Below are experts of layer 8 (counted from 0) of a mixture-of-experts language model. Rows are named router (the router's row for the expert), down (a neuron's output weights, with its number) and show model dimensions 384-511. Each number is 128 + 32 x the weight over its row's rms, rounded and kept within 0 to 255.
Before each expert's rows: "raises" lists some tokens whose logits its average output raises strongly, later layers aside. This comes from a sample of Wikipedia text that the model never trained on.

# expert 39
raises: ".", " (", " |", ";", ")", ","
router [148 168  91  86  91 172 140 145 104 134  71 142  79  79 136 144 141 100 144 101 135 140 155 167 137  80 147 161  97 147 109 150 150 106 145 115  90 157 124 179 154 194 198 142  78 175 168 164 125  99 148 109  87 176 156  86  93 153 118 188 178 139 132 131 145 109 126 172 173 107  88 142 146 127 183 120 111 173  86 126 148 136 160  86 114  99 114 134 146 108 100  84 106 166 147 139 139 130  88 121  90 132 122 182 138  92 101 192  97 109  88 127  80  91 127 145 119 183 112 145 100 110 138  94  85 128  61 169]
down0 [193 136 164  92  69 127 149 144  98 182 160 176 106 123 209 147 139 114  96 115 109 139 105 106 142 142 121 143 158 121  94 154 148  84 174  81  77 161 134 144 178 196 128 129 129 130 185 137 135 105 167 136 157  78  92 161  95 109  93 137 128 129 132  85 126 118 104 157  80 149 148 143 116 158 104 125 113 142 127 155 144 106 125 148 132 109 109 172 153 106  68  58 159 135 150  96 122 115 148 130 151  77 136 113  95 101 176 185 153 120  97 215 132  98 151 129 106 159 109 183  80 122  71 101  84 117 135 117]
down1 [113 167 126 115 111 179  65  77 116  91 125 122 134 149 159 160 119 161  90 166 138 175 101 128 112 128 164 164  98 145 132 143 105 147 107 125 155  87 129 147 129 125 158  84 102 134 153  88 124 130 143 142 173 101 162 137 113 129 108 161 168  87 146 129 165 132  62 114  95 162 182 132 152 216 137 110 165 124 101  84 165 104 171  90  58 114 106 134 125 134 130  96 123 150  97 118 194 114 142 162 215 113 197  93 194 166 124 137 140  86 130 173 145 129 135 118 102 111 102 102 115 158  95 155 133  97  98  79]
down2 [ 64  80 144 178 104 130 135 129 193 129 122 155 105  90 196 112 138 113 171 124  52 173  97 142  89 141 146 138 137 193 100 150 145  85 161 143 185 173 141 147  99 114 194  72 128  75  74 125 110 113 104  88 115 138  95 140 172 155  86 112 151 131 165 138 144  95 103 109 110 155 140 175 104 156 138 121 171 112  96 106 190 181 165 181 141 155 168 137 126 152 124 118  88 158 105 148 113 153  62 165  87 161 117 124 133  95 157 129 149 133 112 108 190 127  79 168 130 152  74 108 167 139 171 148  81 115 104 135]

# expert 2
raises: "y", " (", "\n"
router [108 148 123 106  38 122 100 146 153 146  99 171  99 143 151 110 150 167  89  81  96 115 151 153 127 123  98 109 145 107 141 140 100 143 135 146 150 145  79  68 141  58  78 162 153 138 123 130 113 114  82 154  97 115 156 120 166 152 129  99 133 173 112  95 125 148  97 105 119 113 113 115 179 148 112 181 110 132 232 191 103 115 122 135 160 137 109 145 140 208 176 181 118 193 116 116 147 127 179  96 140 109 110 112 107 125 128  90 112 187 119 101 125 124  85 122 121 117  30  96 111 186 107 155 149 121 160 180]
down0 [123 138  94 108 125 123  86 139 181 123 183 136 128 176 108 157 117 191 159 115  96 127 127 132  80  93 110 158 170 174  77 122 134 112 133 125 101 211 169  98 115 175 135 134 118 155 120 135 135 142 114  70 103 105  88 170 137  85 107 215  71 113 127  89 131 136 115 188 173  76 151  92 203 101 139 126 144  90  96 121  89 138 103 142  89 172 180 102 114 100  93 141 133  98 114 165 163  89 111 130  84  97 161 130  98  96 110 133 110 192 148 173 123 170 179 140 152  94  97 159 128 107 123  52 163 114  90 153]
down1 [138 112  98 126 161 108 144 132 168 125 100  96  99 124 100 102 150 138 112  73 118 118  77 104 133 109  88 156 147 130  87 111 119 106  98 102 104 146  78 209 115 146 155 116 130 128 181  96 139 191 182 134 177 120 185 107  73  88 133 143 157 147 124 132 130 141 163  92 133 124 192 116  80 141 114 144  94  86 110 144 138 123 210 144 113  95 151  94 106 108 173 132 103 107 141  99 118 174 144 124 129  87 143 113  97 119 161 118 117 127 105 126 153 105  96 140 103  64 128 100 153 116  96 101 121 105 121  97]
down2 [119 149 130  68 105 134 137 114 126  89 176 153  52  98 165 104  93 173 155  93 150 164 157 153 134  94  63 105 113  89 130 160  93 158  87 141  45  86 108 149 110 144 132 126 106 125 106 156 158 138  83 104 117 113 183  59 139 134  99 117 188 176 134 168 139 171 118 163 157 152  73 123  58 177 146 124 101 133 153  74 175 142 159 203 113 117  90 163 145 128 127 115  70 160 147 169  98  84  81  77 162  73 137 103 118 132 116 155 143 145 136 108 102 164 116 105 137 107 119 132 117 118 162 133  68 144 157 149]

# expert 63
raises: " C", " World", " same"
router [ 98 144 107 130 138 119  74 155 157 178 198 222 130 135 142 150 103 136 139  71 164 120  99 133 111 176 122 155 166 161  98 135 122  92 107 148 142 124 187  96  99  88  68 170 157 131 106 150  95  97 141 109 103 149 119 159 172  72  94 123 142 168 185 104 124 149 170 114 116 159 113 144 125 113 131 166  80  95 207 190  85 110 115 164 142 145 164 119 178 110 170 117 110 150 146 140 153 138 169 127 108 118 143 160 203 130 167  92 137 103 103 120 142  92  93 109 131 138 119  58 177 175 114 169 112 146 116 124]
down0 [ 89 128 131 168  67 140 177 137 113 143  91 162 152 117 149 127 133 117  90 167  86 145 166 100  89  98 172 159 147 130  95  77 149 164  92 134  92 157 176 175 104  67 133 118 114 151  47  87 115 142 172 120 119 173  77 142 153 159 125 166 118 159  81 125 151  98 117  68  91 152  89 144  94  83  97 124 130 174 166 133 121 188 157  49 118 138 143  70  87 117 106 106 102 111 168 112 139 126 161 128 146 123 129 159 174  74 154 111 147 174  99 114 181  71  76 135 107 145 113 201 164 100  93 190 168 119 111  75]
down1 [107 185 188  87 133 107 118 149 123 106 165 135 183 131  73 139 153 115  87 135 119 142 101 138 134  92 210 154 199 139 192 145 116 163 101  88 169 102 118  99 127 139 125 127 183 128  95 105 157  81 111 116 117 139 132  94 149 178 123  95 109 172 110 134 100  65 145 131 159  89 153 133 111 108 114  93 154 124 166 173 107 109  97 114 111 141 127 155 129  88 189 101 110  94 141 112 165 102 135 100  94 109 112  96 103 149 136  98 165  74 151 100 175 115 112 101  96 157 195  83  78 114  99  92 135 163 113 134]
down2 [110  61 130 182  59  77 133 136 133 111 123  93 179  76 153 150 142 167 148 172 115 106 108 106 152 136  96 139 103 104 139  98  87 203 101 125 140  61 174 133 119 171 159 103 139 118 170 111 107 149 136 124 120 160 122 157 104 160 118 182 112 123  92 134 199 147 177 130 130 111 151 110 115 122  69 121 171 137 160 105 158  89  90 107 158  71 125 124 132 144 101 122  87  99 120  89 125 121 135 107  78 188 170  89  98 121 172  63 150 119 173  93 137 142 111 128 162 159 167  92 138 161  91 144 182 101 131 129]